python train.py --hidden_size=320 --lr_router=0.00049 --norm="rmsnorm" --attn_scale=0.177 --tie_word_embeddings=false --init_std_o=0.0 --max_grad_norm=0.5
Below are experts of layer 2 (counted from 0) of a mixture-of-experts language model. Rows are named router (the router's row for the expert), gate (a neuron's input weights, with its number), up (a neuron's input weights, with its number) and show model dimensions 64-127. Each number is 200 + 20 x the weight over its row's rms, rounded and kept within 0 to 999.
Before each expert's rows: "mostly gets" lists some tokens that are sent to it at least half of the time; "gets" lists some tokens that make up at least twice as much of what it gets as of all text. This comes from a sample of Wikipedia text that the model never trained on. Tokens count by the router's weight.

# expert 4
mostly gets: "|", "\n", " \"", " |\n", ".", ".\n\n"
gets: ".", "-", "\n", "|", " |\n", ".\n\n"
router,224,204,188,199,210,166,165,163,196,190,177,175,181,197,190,196,204,180,210,173,177,203,181,223,232,175,237,225,188,215,205,223,247,177,194,194,183,209,201,214,243,239,212,172,221,210,177,209,190,166,165,186,196,210,213,209,188,198,233,164,195,201,177,208
gate11,152,198,192,169,168,226,192,203,173,198,226,185,157,211,174,190,192,184,211,188,166,193,230,209,191,183,207,213,233,187,199,217,218,188,211,219,190,189,168,207,198,202,185,207,207,195,146,207,223,210,221,177,182,216,202,192,195,195,168,161,195,202,184,187
up11,197,233,158,218,198,206,214,202,181,173,199,190,208,199,209,200,196,180,174,173,197,221,240,197,199,191,206,222,211,188,241,212,210,222,210,169,209,225,203,191,172,201,196,229,197,173,218,200,214,185,195,228,185,211,168,169,192,188,191,217,200,198,184,189
gate12,195,192,208,150,198,180,190,211,202,236,184,194,190,207,209,205,216,163,218,184,198,148,213,205,209,170,249,214,230,207,202,211,248,201,192,212,190,211,189,186,206,176,213,173,199,221,217,220,199,159,215,212,197,193,173,207,199,217,216,150,209,166,208,220
up12,207,212,200,202,173,212,210,175,206,182,194,202,190,196,225,182,193,182,207,201,224,244,200,215,172,235,188,214,194,194,203,164,202,205,189,197,223,163,189,230,181,231,209,216,211,221,218,192,195,186,199,206,238,195,180,168,229,200,209,253,199,217,190,155
gate13,166,179,172,202,212,202,193,248,187,204,194,189,184,188,204,180,205,212,203,200,194,165,207,191,184,209,222,214,191,208,204,195,191,200,205,214,220,201,184,172,223,196,184,165,177,209,192,196,182,252,185,185,223,225,195,202,165,217,229,169,226,227,200,237
up13,207,213,207,157,224,240,223,217,205,201,169,194,182,214,206,188,177,198,173,234,204,200,190,214,222,162,222,204,196,198,158,212,202,201,189,213,211,185,187,217,237,177,180,229,192,165,172,204,221,205,206,228,181,196,244,229,185,161,196,181,198,207,224,200
gate14,218,193,182,167,212,206,191,164,192,167,220,195,230,204,185,193,165,196,233,193,221,199,192,205,169,206,229,199,200,167,201,175,209,189,194,189,185,170,206,205,178,239,162,191,184,219,209,187,186,164,165,195,210,223,174,220,216,203,258,221,240,193,196,193
up14,209,234,193,227,195,180,171,211,189,176,199,193,168,215,205,217,206,199,176,210,176,173,220,199,248,235,183,185,211,208,144,199,197,194,182,225,188,156,204,186,210,216,215,189,199,201,194,194,180,224,217,223,189,202,204,194,204,214,190,190,158,202,212,180
gate15,196,217,165,204,207,184,186,186,173,183,201,206,212,203,210,197,173,167,193,217,208,236,209,176,179,187,236,186,204,162,198,169,195,177,201,206,214,200,191,193,175,192,199,207,184,250,215,219,162,211,222,174,206,196,213,177,176,180,222,236,238,194,189,211
up15,211,188,194,229,189,205,199,175,168,197,190,224,213,213,193,218,180,194,200,213,219,208,180,192,215,251,197,170,175,234,228,198,173,170,196,188,211,232,183,194,171,206,205,227,225,171,220,205,240,200,177,198,175,205,183,237,193,234,234,200,187,189,191,224
gate16,219,198,196,194,210,198,188,195,228,190,171,214,183,236,199,222,184,166,207,213,166,187,217,174,188,199,207,221,158,208,198,204,197,196,181,202,226,216,208,177,194,187,204,175,203,206,200,200,190,210,205,197,189,191,189,206,191,165,202,174,225,175,192,205
up16,179,213,219,194,201,216,203,192,182,194,205,201,203,195,196,226,237,185,189,138,226,226,208,178,180,193,204,207,163,172,215,175,210,203,250,180,193,211,196,206,222,215,188,210,189,211,211,178,192,213,196,224,169,194,206,190,175,192,180,186,194,174,192,181
gate17,215,213,184,209,219,180,212,219,216,195,158,179,206,219,201,218,199,191,161,210,195,204,222,222,198,214,227,217,193,184,195,232,179,170,198,211,183,216,177,208,189,172,204,218,234,218,199,200,186,185,219,191,240,213,212,207,176,183,203,223,164,208,234,183
up17,190,237,179,211,177,172,193,235,192,228,212,217,225,177,204,197,205,217,201,212,214,214,223,196,188,228,159,177,214,187,208,211,193,191,147,204,194,203,203,199,222,195,182,200,207,205,187,217,222,217,187,237,195,222,226,228,189,219,195,209,202,197,154,209
gate18,181,180,182,185,210,191,222,185,221,185,175,202,180,193,219,195,182,162,207,202,197,192,201,205,224,219,184,220,202,218,179,211,192,203,226,202,196,209,226,213,224,193,216,214,244,219,175,210,172,190,144,201,213,233,193,203,191,202,223,182,186,190,168,178
up18,241,209,183,183,195,226,238,214,188,190,208,175,235,193,181,245,215,174,211,194,206,183,199,208,205,178,185,198,187,191,185,169,183,183,232,200,188,206,147,223,217,240,190,208,185,221,172,203,205,182,176,190,173,235,230,178,180,214,159,211,215,209,184,194
gate19,199,186,211,193,182,172,184,208,215,181,212,211,187,208,197,202,201,222,206,218,202,166,206,181,205,211,213,190,184,224,183,182,231,199,173,209,185,205,209,199,201,248,178,188,224,246,191,205,175,195,188,220,174,164,193,186,181,222,220,178,207,183,206,178
up19,229,172,197,209,213,227,197,174,212,190,171,219,195,242,206,216,212,202,194,222,202,209,219,231,196,203,223,219,191,237,222,175,222,210,187,187,190,193,216,230,203,169,192,215,208,193,180,240,215,244,229,232,184,185,178,197,223,199,207,203,179,207,211,240
gate20,186,231,200,175,224,210,196,192,200,191,179,176,192,231,190,182,207,198,226,173,206,206,208,174,173,208,230,216,191,178,223,239,245,213,202,198,220,235,198,209,238,178,182,189,234,188,200,225,201,201,189,180,205,236,182,217,183,187,226,180,177,219,192,235
up20,211,177,212,194,174,251,199,173,181,190,201,188,199,177,229,184,177,214,171,218,178,230,192,221,190,193,193,201,191,247,199,216,220,204,159,200,229,220,180,205,231,216,202,208,227,174,225,203,182,188,187,162,174,201,172,188,209,183,201,208,188,220,234,202
gate21,178,176,206,174,211,220,197,191,202,247,235,173,230,195,222,207,213,186,203,172,224,208,202,191,203,176,225,169,220,199,182,206,212,207,224,226,218,211,194,225,208,139,218,200,185,220,191,221,225,192,182,179,219,186,175,213,186,174,204,188,206,182,211,200
up21,213,197,182,216,201,201,188,196,180,240,194,210,166,218,240,162,214,195,157,171,169,198,201,168,228,207,211,186,225,183,201,182,246,196,150,173,180,237,218,200,197,185,204,220,176,226,178,154,202,197,203,176,193,167,185,189,214,197,227,176,191,182,246,184
gate22,203,219,201,187,186,183,171,215,192,191,179,174,166,200,196,216,209,187,204,202,171,211,177,207,202,197,207,191,208,199,227,213,219,228,159,206,184,216,209,202,202,212,212,209,168,187,215,179,166,204,186,183,187,218,154,188,188,248,208,224,234,219,213,210
up22,168,192,208,178,186,197,181,204,194,208,189,216,209,207,215,201,187,180,229,191,234,199,195,177,160,213,212,187,199,196,231,203,197,228,231,191,187,200,187,217,256,216,206,192,198,181,204,194,213,177,230,202,177,202,243,203,203,191,208,195,194,199,196,193
gate23,195,193,204,177,194,190,184,202,199,182,240,201,224,192,204,225,175,203,193,190,200,189,186,230,188,197,188,227,222,219,185,185,213,222,202,206,225,251,188,201,191,219,232,154,227,193,222,218,187,195,183,187,173,189,191,153,214,177,205,207,200,213,208,176
up23,170,180,224,217,170,211,204,221,184,196,221,195,191,224,197,200,205,187,217,206,216,231,230,221,212,216,222,190,211,183,201,228,207,184,195,205,174,169,210,197,194,197,160,211,168,192,189,214,192,176,232,240,193,194,213,221,176,201,197,194,217,199,202,206
gate24,185,168,190,223,205,184,188,214,201,165,220,201,173,171,220,191,202,199,185,193,221,183,236,204,200,238,208,188,190,226,210,206,203,195,199,225,197,230,183,214,203,205,212,226,234,198,184,208,225,207,204,196,185,193,195,212,181,187,204,216,211,154,175,170
up24,212,180,213,175,203,206,177,190,199,171,193,196,209,177,194,221,211,204,200,221,193,189,220,213,199,204,196,175,205,215,196,166,172,194,209,225,191,188,196,196,176,176,212,188,196,160,193,168,221,201,214,193,207,216,209,195,197,232,191,182,196,228,219,233
gate25,216,199,208,209,227,177,219,207,228,194,186,211,199,170,165,203,244,213,252,197,210,219,174,205,214,164,206,201,169,208,216,198,179,217,194,212,171,229,223,170,179,213,241,221,203,217,225,204,157,234,201,218,207,209,199,208,206,221,202,179,237,229,215,174
up25,212,240,185,216,203,182,187,165,224,206,200,169,200,195,239,195,214,230,201,175,205,225,193,186,179,171,219,168,161,237,226,223,206,205,201,185,174,221,226,205,198,198,212,219,185,182,235,212,163,219,172,178,193,209,187,212,229,227,181,217,230,193,209,191
gate26,202,174,215,175,254,195,191,212,211,214,213,249,188,163,214,200,268,172,160,191,205,207,189,167,209,172,179,189,214,215,211,211,202,155,202,189,173,199,223,181,187,188,213,203,185,220,204,180,202,177,192,233,233,185,196,233,197,204,217,184,223,171,166,194
up26,197,219,212,180,200,211,215,201,217,165,226,138,193,231,213,176,221,182,179,174,197,191,206,232,206,209,186,200,177,177,194,140,163,218,214,224,200,186,204,198,205,198,193,217,207,223,175,233,205,221,239,206,177,229,187,201,197,204,221,218,171,212,201,201
gate27,203,169,165,186,235,204,168,216,208,201,215,189,188,214,224,209,158,189,208,227,223,192,195,214,201,200,173,202,201,194,191,185,210,214,227,194,176,228,204,193,243,212,171,195,204,210,196,208,190,200,170,192,195,210,199,205,165,237,216,218,189,244,220,214
up27,216,215,194,212,197,181,179,196,199,215,172,208,190,201,210,168,237,193,209,192,206,184,190,226,193,199,195,198,176,186,200,191,185,203,189,242,240,204,165,202,184,149,198,202,171,216,213,203,195,193,249,240,202,200,209,206,204,208,209,203,225,183,183,207
gate28,189,194,195,188,243,208,201,214,202,180,173,214,191,206,234,164,204,237,197,220,234,184,231,183,226,200,206,199,206,180,194,239,223,190,183,175,228,193,250,216,184,187,199,191,180,200,213,224,210,176,213,226,200,217,199,191,190,174,206,187,208,199,179,231
up28,189,198,250,203,202,177,197,227,175,247,186,191,215,201,207,206,178,205,207,194,194,200,212,201,203,179,191,195,195,167,210,160,193,188,194,250,172,202,205,209,210,183,196,221,187,194,207,232,170,207,210,192,182,173,209,235,232,166,171,203,184,194,199,225
gate29,208,182,205,195,228,183,222,203,229,188,176,210,218,218,204,199,207,198,199,173,157,164,212,198,183,203,203,210,173,245,205,193,221,172,188,243,223,228,177,189,236,197,176,165,180,199,181,218,175,200,200,194,207,198,193,234,201,207,199,212,234,196,184,172
up29,179,179,165,175,227,217,237,185,219,187,205,213,202,211,227,221,229,209,179,169,189,190,181,211,214,198,199,190,192,187,215,192,182,219,188,213,203,186,218,205,235,211,184,221,178,206,203,164,201,159,193,208,187,211,209,222,192,205,237,199,213,211,216,164
gate30,174,218,209,205,189,228,177,211,189,198,180,175,218,177,213,221,198,196,187,195,215,189,201,192,202,206,220,180,195,174,213,189,214,229,199,202,175,224,216,184,235,193,239,198,201,248,180,203,203,169,224,193,164,227,226,236,173,169,256,209,192,176,204,179
up30,232,223,181,204,186,229,191,189,225,162,208,157,215,144,182,238,192,207,236,218,193,219,185,205,216,195,233,211,186,176,216,232,209,233,204,163,197,180,197,210,160,237,222,205,209,182,223,197,229,191,207,187,197,186,204,199,245,213,205,226,224,207,199,207
gate31,168,205,190,192,201,199,171,205,180,195,156,217,202,214,190,176,197,196,238,218,161,200,182,197,185,207,206,208,178,191,206,202,208,227,230,217,176,181,213,170,208,168,200,207,199,161,208,224,184,177,175,190,199,225,202,188,179,201,191,194,207,201,186,229
up31,198,187,181,194,209,184,216,226,242,193,191,183,223,196,229,211,200,195,214,231,201,207,193,242,168,174,244,241,207,216,219,227,186,200,204,192,187,257,212,188,206,214,177,201,193,193,205,212,177,230,219,189,210,232,185,200,164,183,219,178,192,182,203,209
gate32,207,193,243,207,179,198,178,188,193,217,221,177,189,193,195,172,209,200,186,190,236,205,196,161,210,190,210,192,221,195,195,199,197,197,204,202,213,206,245,188,165,204,229,204,184,203,225,184,195,198,222,227,224,203,193,214,210,222,192,168,222,170,176,204
up32,200,203,226,198,212,216,218,222,217,157,183,175,184,196,172,207,192,204,164,203,188,224,190,202,203,260,192,196,188,179,211,198,209,194,207,188,214,211,204,186,166,218,163,211,214,187,149,200,204,216,195,180,206,197,164,196,219,213,193,180,198,173,202,151
gate33,223,197,217,203,231,197,196,186,205,194,203,207,212,199,151,181,209,199,151,188,192,224,194,203,214,242,212,242,208,232,185,220,214,199,176,175,187,191,225,167,194,196,184,192,196,151,169,187,207,188,204,170,198,215,178,193,189,216,223,196,221,192,203,210
up33,181,191,209,209,214,195,217,193,197,223,189,199,206,207,235,210,210,191,210,220,172,211,211,181,185,217,186,180,224,208,227,175,240,190,213,201,181,204,208,188,192,198,211,225,198,173,208,204,223,202,194,206,198,186,185,225,211,204,213,196,179,207,168,211
gate34,209,194,202,196,205,187,181,203,202,168,185,191,223,216,152,231,181,208,176,199,185,205,211,189,166,206,202,221,189,196,199,208,197,196,190,222,191,187,214,178,255,232,216,219,217,212,205,233,185,188,171,236,200,213,201,234,168,188,222,220,189,239,212,170
up34,187,176,217,200,207,177,210,178,208,212,195,201,166,169,188,213,171,228,198,211,180,198,198,219,213,188,191,218,203,209,239,169,194,167,179,221,206,187,215,185,199,162,216,201,198,225,234,222,179,238,196,149,205,192,192,189,185,200,192,174,199,166,227,208
gate35,177,180,215,225,219,177,193,200,192,229,213,198,225,216,249,223,193,201,171,173,194,212,188,207,199,206,190,170,199,225,239,175,218,149,193,205,182,212,176,200,225,220,242,172,145,192,190,222,186,182,195,210,213,214,216,181,207,180,235,163,227,214,162,201
up35,218,199,197,173,217,190,203,205,207,203,216,197,224,193,193,206,207,187,179,192,205,191,221,183,165,179,177,216,212,169,182,201,168,180,234,175,200,182,171,203,214,196,222,195,195,178,232,227,183,178,170,189,216,205,204,204,213,218,191,218,167,212,194,229
gate36,179,203,223,201,208,183,180,189,201,188,210,202,195,201,184,167,197,233,210,137,168,212,207,189,181,240,197,188,203,213,183,188,244,202,173,184,199,165,209,203,199,220,216,224,195,202,199,204,190,192,190,202,186,191,195,182,199,236,175,194,235,174,212,207
up36,193,217,215,221,172,206,207,211,175,192,232,223,204,147,205,203,176,199,216,200,219,200,191,204,194,234,185,212,180,242,231,229,159,185,192,197,219,207,178,223,180,160,195,237,216,182,198,190,174,161,174,207,201,192,204,182,237,188,186,164,173,217,216,212
gate37,179,189,173,214,217,189,225,207,188,199,198,189,220,199,210,210,217,206,234,186,214,228,197,237,213,218,234,187,201,199,221,196,196,186,199,210,202,198,186,176,170,232,218,208,171,220,199,213,192,139,204,204,187,202,204,187,158,239,204,189,223,221,179,188
up37,173,198,161,205,229,252,209,266,188,234,191,194,207,174,180,191,223,212,209,176,181,208,216,211,183,239,215,207,194,243,249,201,218,216,238,172,178,168,187,214,192,215,172,176,186,200,222,203,216,208,214,246,213,177,242,199,181,218,170,196,231,165,193,194
gate38,213,184,198,184,190,201,212,197,215,194,189,186,193,190,173,201,205,151,217,218,181,249,171,177,219,223,206,203,219,227,237,207,208,193,194,181,200,188,215,198,197,192,223,180,194,210,222,197,173,202,188,196,205,199,209,203,207,202,225,137,217,206,200,211
up38,221,190,175,213,219,218,205,174,215,220,211,200,199,210,193,215,181,171,193,215,177,206,172,188,205,200,188,190,169,239,227,215,214,187,203,192,243,217,203,220,182,193,216,170,211,234,208,195,209,164,206,217,193,191,180,257,220,187,176,208,195,220,163,214
gate39,194,186,220,217,168,185,180,202,213,197,190,177,195,172,199,214,222,193,207,184,195,211,192,215,176,193,221,212,217,145,188,224,230,171,183,163,209,187,197,215,209,209,196,213,231,196,190,237,184,180,190,217,186,190,166,202,184,228,197,204,198,229,200,190
up39,209,218,219,231,206,237,220,168,174,222,177,157,143,197,172,217,183,221,171,206,215,170,209,184,198,193,194,188,213,188,205,185,210,220,169,210,226,210,172,206,176,147,217,184,206,206,169,233,195,213,201,211,166,200,173,172,198,203,176,192,184,198,180,187
gate40,211,229,166,184,249,194,223,229,202,133,182,225,194,225,222,228,199,212,172,184,191,216,169,223,221,216,225,186,168,187,215,216,229,193,210,168,234,216,232,179,199,174,184,181,260,198,204,208,152,201,187,188,205,198,222,148,187,208,191,219,204,185,216,199
up40,214,199,166,198,197,213,204,219,199,227,179,160,182,201,202,202,187,216,202,209,244,160,198,217,202,212,228,205,228,208,211,189,205,226,198,187,215,225,184,198,233,213,160,187,198,170,191,201,174,235,173,167,235,226,197,174,183,218,228,218,184,201,225,175
gate41,209,195,210,205,221,180,237,219,207,207,168,188,209,175,213,213,223,200,171,217,199,221,169,207,209,178,236,196,181,188,234,184,239,231,157,217,210,211,176,192,212,203,201,193,223,178,198,205,206,198,178,207,188,236,197,231,202,211,213,177,212,256,189,220
up41,235,220,204,241,202,164,198,193,172,245,181,228,213,192,196,208,214,240,171,211,165,182,198,212,205,185,215,195,170,226,205,214,211,192,185,166,201,230,216,154,182,181,241,208,167,179,181,200,198,238,242,206,227,197,173,208,204,221,211,209,194,220,201,226
gate42,200,187,173,210,213,148,162,156,232,215,225,218,204,193,220,194,205,176,220,189,208,214,230,190,195,181,171,168,215,198,215,224,201,163,213,183,220,212,199,206,225,191,234,164,195,215,209,223,241,188,217,197,189,193,193,207,213,245,181,192,207,193,181,227
up42,212,193,215,197,218,187,194,190,204,188,171,187,219,197,209,177,199,189,192,173,210,192,181,145,182,197,207,226,192,194,200,230,179,201,204,220,218,194,219,203,205,211,211,215,177,172,187,145,203,158,177,205,218,190,198,184,170,182,185,184,166,235,239,228
gate43,213,192,210,189,212,212,199,173,223,185,205,190,199,223,204,154,219,182,160,168,218,201,216,196,223,174,197,231,184,165,164,184,200,190,215,204,219,187,213,232,195,244,231,202,190,225,192,218,196,230,198,226,207,186,207,212,203,173,207,181,198,216,194,202
up43,206,173,204,203,209,223,206,168,172,219,209,193,197,144,199,238,191,162,176,218,187,168,200,197,200,190,230,182,193,195,182,175,206,193,180,182,174,192,217,181,217,208,199,176,182,168,188,196,154,215,176,213,216,193,207,183,215,213,169,208,184,178,203,209
gate44,179,185,183,198,217,187,191,218,203,199,206,209,181,186,188,215,185,204,188,179,183,204,212,192,203,212,220,207,212,235,207,235,197,216,161,200,202,196,209,152,209,184,188,213,204,175,149,224,212,199,191,240,236,184,228,176,182,218,196,194,244,201,171,189
up44,192,220,192,235,206,218,200,182,194,219,207,206,225,175,217,175,193,187,184,217,198,207,217,168,192,221,205,196,208,222,186,173,196,232,146,192,232,178,203,222,187,155,178,227,212,232,162,216,194,199,213,219,183,209,205,204,198,190,178,210,223,213,211,217
gate45,185,180,180,209,203,215,199,206,197,215,205,181,247,204,223,203,193,218,194,190,182,223,167,206,173,199,180,207,198,189,180,194,191,248,201,190,205,161,205,192,212,213,234,199,180,200,218,201,224,192,200,191,199,197,200,208,206,205,228,212,172,195,202,217
up45,211,217,225,170,194,164,204,181,201,205,195,236,193,161,244,170,195,174,197,204,213,157,207,214,174,203,203,204,198,186,186,187,210,192,172,196,207,193,202,158,177,188,233,204,227,193,164,185,175,171,197,201,213,172,203,187,168,206,192,196,203,206,240,228
gate46,193,198,183,212,176,186,207,195,153,168,204,186,200,222,211,203,174,214,203,169,180,189,185,210,205,217,207,194,224,167,185,224,219,212,159,217,161,192,201,226,175,199,191,203,206,175,173,221,206,206,151,200,225,229,173,160,171,178,248,143,196,194,224,173
up46,170,246,208,167,220,173,225,214,176,153,187,223,205,211,227,195,183,201,194,173,219,197,206,185,213,233,209,189,207,152,180,191,214,215,197,228,193,188,196,211,171,173,192,170,169,175,193,207,206,212,150,192,194,233,215,204,185,188,200,228,188,201,245,200
gate47,184,186,216,196,170,238,204,207,200,188,185,189,189,189,239,187,207,174,206,207,210,190,204,215,170,195,187,203,190,192,215,225,203,179,173,198,214,199,184,210,190,204,241,227,213,213,219,209,175,189,220,195,198,200,211,172,204,190,198,186,161,176,216,206
up47,224,221,185,215,209,210,216,182,191,210,217,183,213,198,190,183,242,195,172,173,210,220,243,210,173,211,212,173,200,214,202,201,211,200,194,172,216,195,234,205,174,191,165,184,219,197,178,210,209,237,194,248,241,193,169,220,197,236,219,194,211,172,221,192
gate48,250,170,229,188,218,186,227,201,197,191,171,173,185,198,173,197,204,192,177,185,230,193,177,230,204,177,224,203,191,216,199,222,193,178,189,190,187,201,204,185,198,198,229,181,208,212,249,194,184,198,220,154,214,246,220,180,183,190,211,196,220,165,210,178
up48,188,186,175,159,207,224,228,236,203,212,197,153,175,196,160,202,177,194,214,217,188,170,185,238,150,193,226,200,207,222,217,202,204,194,217,195,185,160,205,213,196,210,199,237,191,194,225,210,191,207,201,202,211,206,180,213,192,180,196,246,194,205,225,201
gate49,181,193,175,187,222,181,201,223,216,187,185,201,188,178,205,196,220,180,224,193,196,229,169,197,207,186,238,190,199,196,193,173,203,213,205,172,230,217,205,194,159,214,226,188,205,188,226,208,192,190,204,176,204,226,218,175,229,193,176,182,180,212,207,223
up49,201,212,206,188,196,225,222,155,198,215,202,213,208,219,234,175,197,203,170,218,200,206,165,185,214,231,205,189,198,198,212,170,199,184,207,188,172,222,214,186,168,186,195,170,206,239,200,164,237,187,216,203,182,185,176,220,182,213,169,231,174,208,206,201
gate50,193,177,193,206,184,200,178,173,230,155,204,173,185,212,219,221,197,193,233,165,163,204,218,218,164,198,207,235,201,205,199,201,213,194,180,216,185,214,209,200,212,224,229,190,219,204,213,218,194,192,189,207,195,219,197,191,192,218,195,167,211,175,201,217
up50,264,190,208,222,210,177,200,186,200,191,206,181,191,198,225,217,188,188,210,210,179,218,196,196,182,187,204,238,199,190,204,208,217,208,182,184,222,220,182,203,220,218,207,134,216,199,207,208,246,168,170,230,220,186,233,167,189,191,185,176,219,209,206,198
gate51,213,182,200,214,241,210,221,178,189,178,158,197,188,189,201,187,223,206,218,192,195,214,205,216,187,190,196,204,159,215,190,192,211,177,173,185,202,228,199,219,188,206,193,231,208,222,142,185,185,212,175,197,200,167,214,183,208,238,184,212,214,193,186,180
up51,207,179,189,206,200,213,195,181,201,192,210,215,208,169,218,166,201,194,199,196,196,226,171,196,188,214,214,215,191,190,213,218,217,200,204,184,190,188,228,192,183,224,203,212,188,173,175,214,193,224,201,232,190,215,171,195,221,185,200,199,184,199,220,202
gate52,206,198,198,177,223,203,209,182,199,176,190,201,210,208,190,206,186,184,196,204,216,169,183,255,199,174,217,215,209,213,188,202,178,220,218,201,203,180,214,186,257,197,228,172,191,216,191,199,221,209,193,186,179,228,231,230,188,214,174,185,211,232,191,189
up52,201,210,228,205,215,193,177,211,220,253,213,184,190,164,201,205,223,200,220,210,235,243,216,193,196,187,194,195,203,223,204,220,199,167,208,234,185,208,210,204,204,211,184,214,192,198,202,164,182,255,227,201,206,220,174,193,192,198,187,237,201,196,201,231
gate53,226,187,219,192,190,209,190,181,170,191,210,157,189,223,227,158,221,200,201,167,208,212,178,196,181,193,193,203,218,185,156,195,224,207,195,226,246,224,198,230,196,200,201,194,224,181,190,170,197,209,228,204,228,280,199,193,186,195,202,213,191,174,213,189
up53,200,232,217,191,175,198,224,219,221,165,188,193,220,229,209,208,220,179,189,186,184,180,197,204,163,208,222,195,204,202,210,199,218,232,234,174,203,190,226,193,217,182,175,186,199,187,218,202,195,190,202,199,198,219,230,173,206,217,204,212,207,185,184,182
gate54,182,167,191,196,169,201,160,195,199,186,153,168,205,214,184,207,233,175,197,166,219,218,220,194,210,205,247,191,212,192,211,164,190,186,191,202,166,229,209,231,185,221,206,219,171,202,204,211,201,211,192,187,189,215,221,213,191,174,210,207,208,237,152,208
up54,210,152,222,168,195,206,187,222,177,203,239,189,183,170,184,220,193,210,185,198,193,181,204,223,217,183,209,182,209,204,227,191,178,166,182,218,176,187,249,202,211,192,194,224,225,201,179,162,171,191,212,189,206,232,223,189,202,176,145,245,186,193,228,197
gate55,187,191,202,216,199,193,212,174,189,213,211,201,162,165,193,205,211,210,183,220,194,198,211,196,198,211,178,208,225,214,224,205,193,183,161,209,228,183,219,145,223,203,227,219,182,177,192,214,185,182,212,200,213,212,216,194,220,192,215,184,240,204,207,221
up55,181,169,209,234,154,202,167,197,201,184,200,222,170,210,231,203,220,220,243,197,198,202,191,218,188,174,187,211,194,197,205,177,204,254,166,196,197,209,208,215,197,231,182,195,221,190,225,211,249,211,200,221,217,205,182,183,161,173,182,161,190,203,201,158
gate56,205,194,194,216,219,192,220,190,190,203,144,153,184,195,192,235,215,185,214,211,174,195,219,213,228,208,221,190,226,176,246,214,243,190,185,224,182,196,216,191,175,206,223,208,192,207,201,188,190,203,163,191,205,239,226,195,162,195,190,189,181,192,204,211
up56,205,202,217,221,215,208,223,203,193,209,223,198,237,195,174,190,179,190,205,176,204,194,222,194,171,187,197,211,235,194,228,192,189,215,214,177,176,193,201,215,180,201,239,189,174,261,250,176,197,185,202,188,224,230,206,178,152,191,205,229,199,185,182,222
gate57,229,174,196,227,212,183,159,191,217,180,152,171,192,200,202,218,228,199,194,180,188,229,165,198,203,188,222,220,227,179,226,227,238,179,196,172,235,208,167,194,199,205,204,203,190,194,209,249,179,212,156,215,192,212,183,193,189,208,216,170,208,220,170,191
up57,173,203,190,187,203,214,191,202,210,215,193,207,206,199,207,217,232,180,202,193,186,199,239,199,169,210,154,186,172,203,175,197,201,214,184,190,205,199,216,212,168,221,199,220,193,194,185,193,235,185,218,206,208,165,200,205,192,195,204,216,179,217,247,206
gate58,184,199,179,210,190,186,206,185,174,203,144,185,202,203,198,180,228,226,201,182,205,180,204,209,213,234,218,192,176,175,207,183,234,213,176,170,173,222,206,197,188,204,192,205,213,202,199,193,178,204,218,195,240,214,181,199,187,168,235,178,191,210,225,188
up58,193,200,205,236,178,206,166,179,156,194,206,217,204,206,219,205,162,239,233,201,202,202,199,161,169,166,196,201,207,195,230,222,243,190,191,183,224,216,173,211,219,177,190,196,182,177,222,227,233,208,221,208,158,215,206,207,196,204,186,184,221,199,210,217
gate59,185,199,155,246,184,229,210,196,205,196,239,176,209,200,226,211,205,203,210,208,184,188,194,223,205,193,208,191,186,202,217,236,219,186,192,192,192,200,196,213,183,209,198,173,192,166,198,237,165,189,212,184,208,204,193,215,178,198,219,197,203,196,222,215
up59,171,210,190,220,176,177,181,189,196,219,217,215,196,172,209,208,194,202,220,175,200,216,211,197,177,160,187,237,238,218,235,219,160,235,243,207,172,191,202,181,227,197,162,207,189,228,213,204,202,243,160,224,196,200,177,209,242,221,202,208,210,212,198,181
gate60,229,204,201,230,226,175,192,200,212,178,195,180,240,230,242,214,202,205,229,178,191,203,175,209,163,222,196,218,217,164,204,209,178,211,200,197,189,209,181,200,194,223,171,234,173,188,185,195,231,191,169,172,223,207,204,225,194,204,248,195,239,182,209,208
up60,157,177,192,204,186,199,206,196,189,180,191,226,189,196,228,228,206,223,204,226,186,180,212,229,199,188,208,199,219,234,193,208,179,199,188,227,239,232,194,184,208,181,209,214,226,184,194,190,172,217,184,181,183,214,161,225,198,191,164,217,196,206,215,210
gate61,184,191,192,206,238,178,222,185,217,140,208,210,239,206,184,173,202,192,212,190,185,195,188,221,146,184,183,220,194,216,202,221,202,222,181,181,203,214,188,182,192,197,199,202,176,235,201,221,192,222,215,243,192,218,177,214,172,213,189,168,201,243,211,228
up61,214,218,193,172,171,196,194,214,192,203,207,183,177,203,233,200,176,188,206,190,184,187,178,189,213,193,203,142,182,202,198,208,186,185,190,280,177,160,201,200,226,233,206,207,220,184,194,212,204,173,211,199,250,202,218,203,189,183,183,176,212,182,202,174
gate62,185,184,277,217,215,204,229,199,176,178,225,190,205,234,196,209,180,208,183,212,225,211,213,211,193,225,213,216,211,194,204,204,209,197,182,236,216,191,187,226,191,200,179,198,220,204,194,221,217,161,202,189,200,233,218,245,167,219,236,186,204,203,192,183
up62,220,210,173,198,172,202,203,219,194,189,193,209,189,203,184,184,156,221,231,218,219,188,199,231,189,182,187,151,194,219,177,200,163,184,177,183,225,173,194,216,186,204,182,198,204,181,201,184,180,200,216,142,199,201,209,163,214,187,220,227,172,170,207,208
gate63,177,241,181,204,243,183,247,218,195,196,168,159,152,160,183,205,203,170,197,183,216,199,194,215,226,223,181,212,197,216,197,193,194,163,185,177,181,191,211,182,200,185,221,207,227,199,200,220,153,231,214,224,227,183,179,176,202,213,206,166,167,210,209,186
up63,198,197,207,193,251,174,194,173,197,196,165,229,194,231,207,219,233,197,226,187,206,237,176,199,176,175,199,204,166,216,198,220,187,232,246,227,247,213,178,228,217,173,163,213,217,186,219,176,211,192,179,169,218,217,221,188,182,169,209,247,192,173,204,198